Below are experts of layer 11 (counted from 0) of a mixture-of-experts language model. Rows are named gate (a neuron's input weights, with its number), up (a neuron's input weights, with its number) and show model dimensions 80-159. Each number is 128 + 24 x the weight over its row's rms, rounded and kept within 0 to 255. Numbers have three digits each.
Before each expert's rows: a language model's description of what the expert responds to. This comes from a sample of Wikipedia text that the model never trained on.

# expert 13
Table headers, election labels
gate0:121115144131106095127113094136133175126117123123081149131174172130128113140122116082123088131154075144102166105123150134098108131124132200128141122136156108111152147132153119118146106136136131162129161127140122156140091127134138124104146086
up0:175116090108143108119112126128111132117177141126139115116111138125118158071122108124085133120169146087151153141102137113117150131127134133107124127155126133109149123095131110132161146075127150164140121171158110066116141052105140124100104118
gate1:132127107153125095139119147178098106120144142151092124119137150124128096122123116167100183120117103097118164125135146192116144144150125153136126180160127133095098150089140112093136132100055140112103146114110103123133163130131179142131140151
up1:180143125162131173125095110135140141138133126090168121129149135161117127134100174128135093140147115118115095173146123082144094144117105130104137113121136140172117076113110134148118138127100159130112138150129129143090141116129084099094108081
gate2:126105167124172132066054167106156139126138126140119132124144102071124172117152174149167091110157098171147107141069122126145100155134128148153133109112129116134148115121121088128110144162121140105121180114152112123126133141111143082108160156
up2:120109130118156115129105150104150157110104121103108141176122124092156135151160210142176065148113139126143103123117095134104134131054168094120133123126110126140111103110123113140163161125128148114137134112142146169160162101093143120122129162
gate3:103095139141150130147117083114130118089171111125146168122125128097145172112165114148112106169075132148143145121143121096092142104107138127098113167131146114146144148123107140121122086144133143122154109133140094125085148177114140140134141159
up3:129115126099155095122102103087108148170134137130139094162077176104092158145149129133111110172158127099173111131123125149095149086125098136115132101157157113144108131150128105106119141131135157138141124146132144123133148158191151160131119131
gate4:136108163128122152167158093148103113098119146134162153103169107135118144100105093096166109143154145115121159072099072172155117130142160118149098080104129118134137119120132136138161119121167106146127114165130069112116130114130094116131117161
up4:131156112137107154070102174135161147111165112117113128142128171118151127152121155140096144124124080125100142176129163090117142153095092141102145149128095144114149136123127128139135155113087149093150146139137182130135106099144131118122136101
gate5:124122134142117082132142113130102105167136186072107123131108097103131155162095109118127164110159149094064118098146111129137134126103083130106127127122142120160109161160135102130140123138092117119126150133126104098144097121095128114062132134
up5:123083124175127111163139122081143143113135174149134084132160151142085148137160155103130129130160130105151118171125144124114126115123101139150133160091179104127114155111156139115125129134131144135097140135116121144166106088134109096144106068
gate6:145101139109117122142119172162108153147134137145123116097128101150080112116114111110094173104125107118149084145165148141153132155120133139172116136119119104122134126180127144120127151131119127111070179111192135113135122136166129127139092124
up6:126098131096121125165126133156075159145114143170118127144134108123110169149136110121109170107091092103152096124185117121120153122094161142135151147103131127144133158159147131090131135083103146103096167136163142124146089108128152099147097156
gate7:165157137122149149112135149125124102160089130130146111135115076109106141133134111100157111112148144149141073128163090123097138180156102128101062150125108136138108165170151142150130165118134095178103180129118146115123112080123140111109098136
up7:166114177172133133139099086132116138106120126098132083148118124144122134154089107132102126106123129097094131125151114097101132165135134147152150158060133157100157119143086127126152099157166164114069144087131118098149142121147127105147138093
gate8:107153112176109156112147094145150161147114163131137086103163069140135157103133117120156077110145099114102123134127116122111134127144107180141092152124204152108162123156177168139171145133114152129125164121123143132149130116133136101157124104
up8:155159093154117179109137141131145121151097181102155101151090102156133126099174064117151097078114129141097108125145108111131142113162111153128122154127162131119106123156166136126168136164105107086125136120133120132169103133157157133130153125
gate9:146131195121109101115153156124130103132113131124132139127116119143118159145104108122136105155109129113129124110124106152156133204109117138154078148155140149141161128155124129123094078143117127115090134116163116100122111136096160160117096120
up9:107112108155157139158139138141135111156153188143153116115118138136111108159085148145106102099130169127159157125098139085169129144111150148132072094150122103127134096116128089121123121123149131104152084108155101137133132136088113136122181101
gate10:120134146129113129105145150162095097166148121113128123104162177123160135119120150084149123109160140097124116119130142114104102154118145115144128126126136154173176144126124157164147094137095118136106157092162135122106141133114142156142120110
up10:148143102101101198124150153154127115103137135118152118123101090119117138123087121143108175106159112151176099134106165116113120096141148126107103145109150147155171162137166116127148128124137106146142135133087090129137120129144118100121148147
gate11:113143180123142145119163102138119175143136129114134145153166151135112092132118140119138130153119114149108101096107109126089124152131153144100171106138142131108128139144128114129167132143125192135131110087172135133159144080140142099138138093
up11:126140103120108130147124117137100107130135142152094088103125145161132139117136118132085077125141163134129154127148092138162097128104120084152100098113164119125122058104125135108126158125127113086078147142146119139144098181098114156135116138
gate12:157113155152168143151112126157152103122158122117126147137138089153061129150150158129063169139145144118142158125131130146133105084163117141158145104128107169145132139097119122124135136127196108126052127112110114140144102096169168169134129149
up12:116142108143086113116120123125143140122126141097154150145096170121145106101108087095159148123072094124125121120125102093130162173125105116117122117076141096088142106133147146132129120106096146130176123141144118132092173150090114105134145103

# expert 47
Clause connectors and newlines
gate1:154104096095087107162104123094119111186142140155117179137120134121129115147117092153141068116102143144168132115102105159122100132123163123099138074126128123105136105116169156113144099128114071107111133126131085128134186119088131131096114135
up1:161116107123111132097080097167162165175135131155123139103131128119113139132126132145115132138123117121155095162129122132139142089119114129065111138121141108203098126118113100186140109126173154127107130128112114137141092105152125089154175069
gate2:182136149130141106145127140118141126135168138111139134166167082111135133092139160112077175142149137144146178153140132119123129119139132141182121104129115078166153116136134126160147118108132127135117131111111104130143108152151147129158162109
up2:173142137144123113181130133169153145149169136075139142161165106153140118112143142135084142101159169137143139129147128111114177106151122153123152103133137084145168133150153121120102123105146139107127125136112121150161090125153156115117164084
gate3:094132140125152137124157133153176118126087105111122130115122085128119119102112120151124110149164107156120137131137091114102130133134104126133122091140107095130153149143113124122158103144117184148140156147136095124134114141097122130127123089
up3:161123117139100131115122109093126156136159176118140126145139170155130103139117138100156115104101139113135145084123160141107121140090131138092086137121117152133131122100132139152112147112130071125105116114102132085083123094145111141136125132
gate4:147126087165148113119107116159122123139106139095129085111180099093123124126109134135136124137139065116175148115160114102130142116094129148102159146160123150140155138131082135114133086152102108165133124115097122109163135091161160120122118117
up4:147143109154118131123076141149126125155112141108138100108163102098148107139089103101116119154124086129141125116186109107147135132098168123109147159121149157146131158141127135129149095179131125169154132128088096115159114101148147125117146090
gate5:076107137150058099152119147125144146094144087106131139111141149135128189072098144156124153109104105095099156135093073096135113132151140143105138166133107154168116090158133131138144106120134152118086148137176108117099141100104168119134131120
up5:114148104141139133084141071122130150107137110114123086112156115133102187128134148113115108092102110143087126149105132084161095141150141144173124099151166139136112111095112140127093101132140092146165124114111188155081154118127094114156131125
gate6:165150129093153141075167140145104126155165111172125170088133156116146123111116114111141183111120102103166148115165076131152133126135134095093136079155107144124130129126116097101168155130169118150144129143127143139140140096111085134148150124
up6:126144123164106128166107129105154105120111133075076106142115119184126095119127173098115095105136157127098126122127180138117095139132094142138100175149127143144121094118147152143134145149095142115098133153104123113130095175136174140092126112
gate7:134105158135121145114113109160103143118155167120126086130170109103161172089073148081148125126133099118103111143106169105179102140112150089177118151134165096142120112153127147164134121132162151133103133112110150117161139097124136106166122136
up7:130154125133119089096181130143141134169101106100120156112128147144136101174122122122116144142144134156140155124094129121147154144174119135132152103160127103078125132165148125100130114154156122139145113107062072146113174096127153102111143115
gate8:103151089087114119129145079082131120142089126143138144153127121141107125160081081129141143143161154139138161134151120125097127095098102158129101113143134140124147157136085108143117150088129138128111116095109110116111166073101096167090127062
up8:124104135150110152155123165153109104126123145171102152077161131110158147091142096138119070157137111111124132121079144158147136164113171116132181121138123135075101149145164121133139147133117102148163152116123137137144136128130111125138123143
gate9:145152136169099098134108138166130131133118095132130123141145077097154104113091162147096110085091114150108158079149141124128150106148140148134143199131156200095148139132160141119129106169123146142116139142149111114124134080199142140121106103
up9:136155137169148129139138140106080165117112084140147124112144142116138158125067103133120162115059136150140095138142084124136124135142114149161129172136132154118117121143116146107105144117126101086140133131156101172120169131144114157120105124
gate10:123125130099123092153143142121099133148115161124129083168108123155128193149117158150167113060149141085083111157132138132134147130095129124135156097091111116171113123138149169090115155147056121141097124133113116129128132094136134198104128129
up10:152168132100088134142147103159113137161132082135115133153143149096147130126110145116113106119118141119121138131095154119168125121094154156111102182155128107109114118132094151156134141090138148143168135125109103202153151132133111156124159113
gate11:158150175136132148112154136109112098119128130138129153107122109107126133119117148149149131136161132130153101094140116149162069126120082126174141076133171096161098170134109128114129134138111145157134129101134130113159148144137153142101140108
up11:133152127151121151118131162115137106112118137123152126100126139136177127164156117180095093161122131124095150083129143161125113153160117123156129105156130119136117169158128130111090148162076141139132148120134117111171168151113107131098146076
gate12:139083106149123140175078104131106126113181177083137128132110097079131101135156125101131096095161120128084157123117176109084124133119118147156125181120094125125139110139129147081145173129151156135142134085110125134140104126137101112104146080
up12:151134162180105110107078099153103136153159157087124137118110112090156120137123177103103137116140124101097130132153118109140096082133173096128104161113108124184117113106107116096130148140137128168168125126137147105124114124141131150117128105
gate13:085150171116126112158130172167131113132085109142112081142142158107132150132112104113121131125169120099102142166123112128127121153160142148135160100118155159138134179141172118120114101127105124131125160125123154153135171182133124083097149105
up13:109149150079164166141123183133117157099132106132113109145058162145141142099096128143089095119140124134109104137147057141069156100130129135164116145148103116152172106110160158135168151121101094139112117153143126106078108132130139159149127138

# expert 42
Dates and prepositions
gate1:150117147135170164140110095145137136111145075087165136124119142114095148174119140103109156142114141117162112137111131131139118139143161126122110138104112129101158122130165167143156175109147162130137140119146080098159124129204156131163157154
up1:097118097176131130114174137101153129183131107066165151146156152160155143159159154117159144123099135136145162108159079114141092138140094113172122091160132099104120165126130123134125161115144156170114112090124077108064123130137126117162128118
gate2:144117126085110116108113120153130116096149149152127154136103090128141154074080154158083088135125135145163117104126083144129122132133111108125062103130097181140148128168133143115113120148125058087100143117126128117155124122137128148164146135
up2:111146132143102117178146103116128045175102114152105139119140182159148086133132100111110183108157138109102160110095153171116118114151136100139123119172151106128128142134138147132114109143108140129089110177060121131125153173108150103133143118
gate3:134124098106114115144132127114152167107089141137129134146124111085128134139142138154131118110145151110136178127131124147119130137116140139119151098117114157129161154119133146117193105142101171113142189100110116132175163091125169142142139119
up3:133152167170124141117136145141131136126125153159141112079135126179106115128100115117167118140136102150130096124135122099108095172149101146127139161128171113126129100134123147170112136118161081142105119113172121139095067138128096103103109124
gate4:114065162080160116088133147132101164087130173110049117139181140111146163107122158155163133127137125081178130135126131120179145150162131127163148133120132104139141133116120128138146117130134112132141152116126135109114111115155143182083149126
up4:197135141089126144112102168102142096108127087106097150091106126153146114121112125099088127131162118142165139189150184102114139109103136142080148137148136182102131134158138111116134150152124082123118094130127108131128170109088160110105089115
gate5:168132105143083131139123121114148161145091126115075155110129102088161103156124115082092116094104112127166164114135130182135132100106079156129104105139114159125149117155129121131140131125176130149102173085160141124152170082113124088152141115
up5:110140142144119131102169122157095084116178150121152118124195158183110140156112144161112138122125120110104104109109095121118106171134118120131109145110125076144107140084104113134112147132106124083138128081098084148087101176146115143135148136
gate6:117101137129159114127158126168131194138139136146102135086158115108155162092135114095112081129110099150111090118127148126121166153134136165085142149111081113116126155154118140105101124169152128141116197104123122146151138096151124147150121091
up6:111113121117106111098100138115139157118137119133146117122113110103091065124108098099139154118151148161130138117078130154138125111129119100116146102134141192118115077144156139159168089100096109158119104170092161107124123132104118136120114175
gate7:098152146146144084139134125125126138126152162108096089149125108078131128083134123069169080119120085142132137095088158156129129118096152124153122129125117144130136121127149166104122126105108144126135162114113124108165157135133134129117121142
up7:112165152145122107137126082129133161137165138091084129126101112076114125092139115096159066103112087132144135102098159152136123107092130148146135141102141122127122131124147165120125119106123149118138151131129113112177139126134174118103118126
gate8:147102133129160135112111140100117155152092125131103088134091173105130137123139117102157135105112085114141104128141113152159156116147110163196118141125132153170137124089170132124129076142158129140126136139091115115130130140093110196148148143
up8:145169122130119138069132144130163123100138118122098154136099083126125101074122090132111126118061124102117130139102162179126119135100141096111126116118116133120130121125092152098164145112094125170175130122114107163137138084107125124116098158
gate9:114104129113128143136121194107158163126127130079068141098173137137131177145127115137157127121161149148087136148117128126120139120130149121191118125126141110119111158136134099132122088136114121122118132094174141099111119160068162129141105114
up9:092155164108135157094133185135125129153143134125105097132111129126122120145136143113103146141121122077131098142076149157105128131125185095148144115136081154099148153086108122127141120142096143117136152107146090142089160117135132123131150148
gate10:135144094133096146097122131144132092104140147118122142099129099156103136148124107081150133119147122128134097094096143127149144115131106152114105075138140083110175056099126114136125093145137151132121151138127085077145122138132129109144062147
up10:138149115099094126091145158125126129085149178098132143117146124170107133157109103078157151129142131146117076082126151122143135112134129135126084092112148108084143080100142099132125120134149130156113109115140082066118134119130124105133080158
gate11:147151131124110110173088088117124109125146132144133162071116140167134126099144124189157153115112145124089105103119124139145138177114106171152142130115080133112107174117109134122099126097139133114109124105135112156134102104166170122107166127
up11:110126094138159082124133137123135155128116158096130140123086166153141147172129117085141140111156110168154132092122121117105134124166122117209069127129111100109148156113162165124113107145128092111121075137153142111102123118081109092139103133
gate12:128131145087112141068134152176148149134096139084146124134140119094172167165107129160136141110152136130138084115164116120127160129132112113146141137121116087144123141091149111153119148140149168160148113111136145150133115119154129130092132109
up12:135173161134121123180127177126121090138165165080131146146127117175122122137112124137145127124138160090079141148162137133170145168134131145125101167121112152108118117171150164062101128083127105169111144101148121091113173132158170131081147117
gate13:152149127087160098127119187134133146135160168120135157097170129183078141155063118170107096132160178135171103111150138128139113128188116135121166131124123085119124188130123108131167158117128104104127163110181082117141137137132105155133123124
up13:153089177129124076140119128169096134098097160142154127094126087121136103126129132125172139081124122106138112138132127171118156136154173089142088124149090124183154081121097153137100177181115104125122165147109111118118164115125117125115067154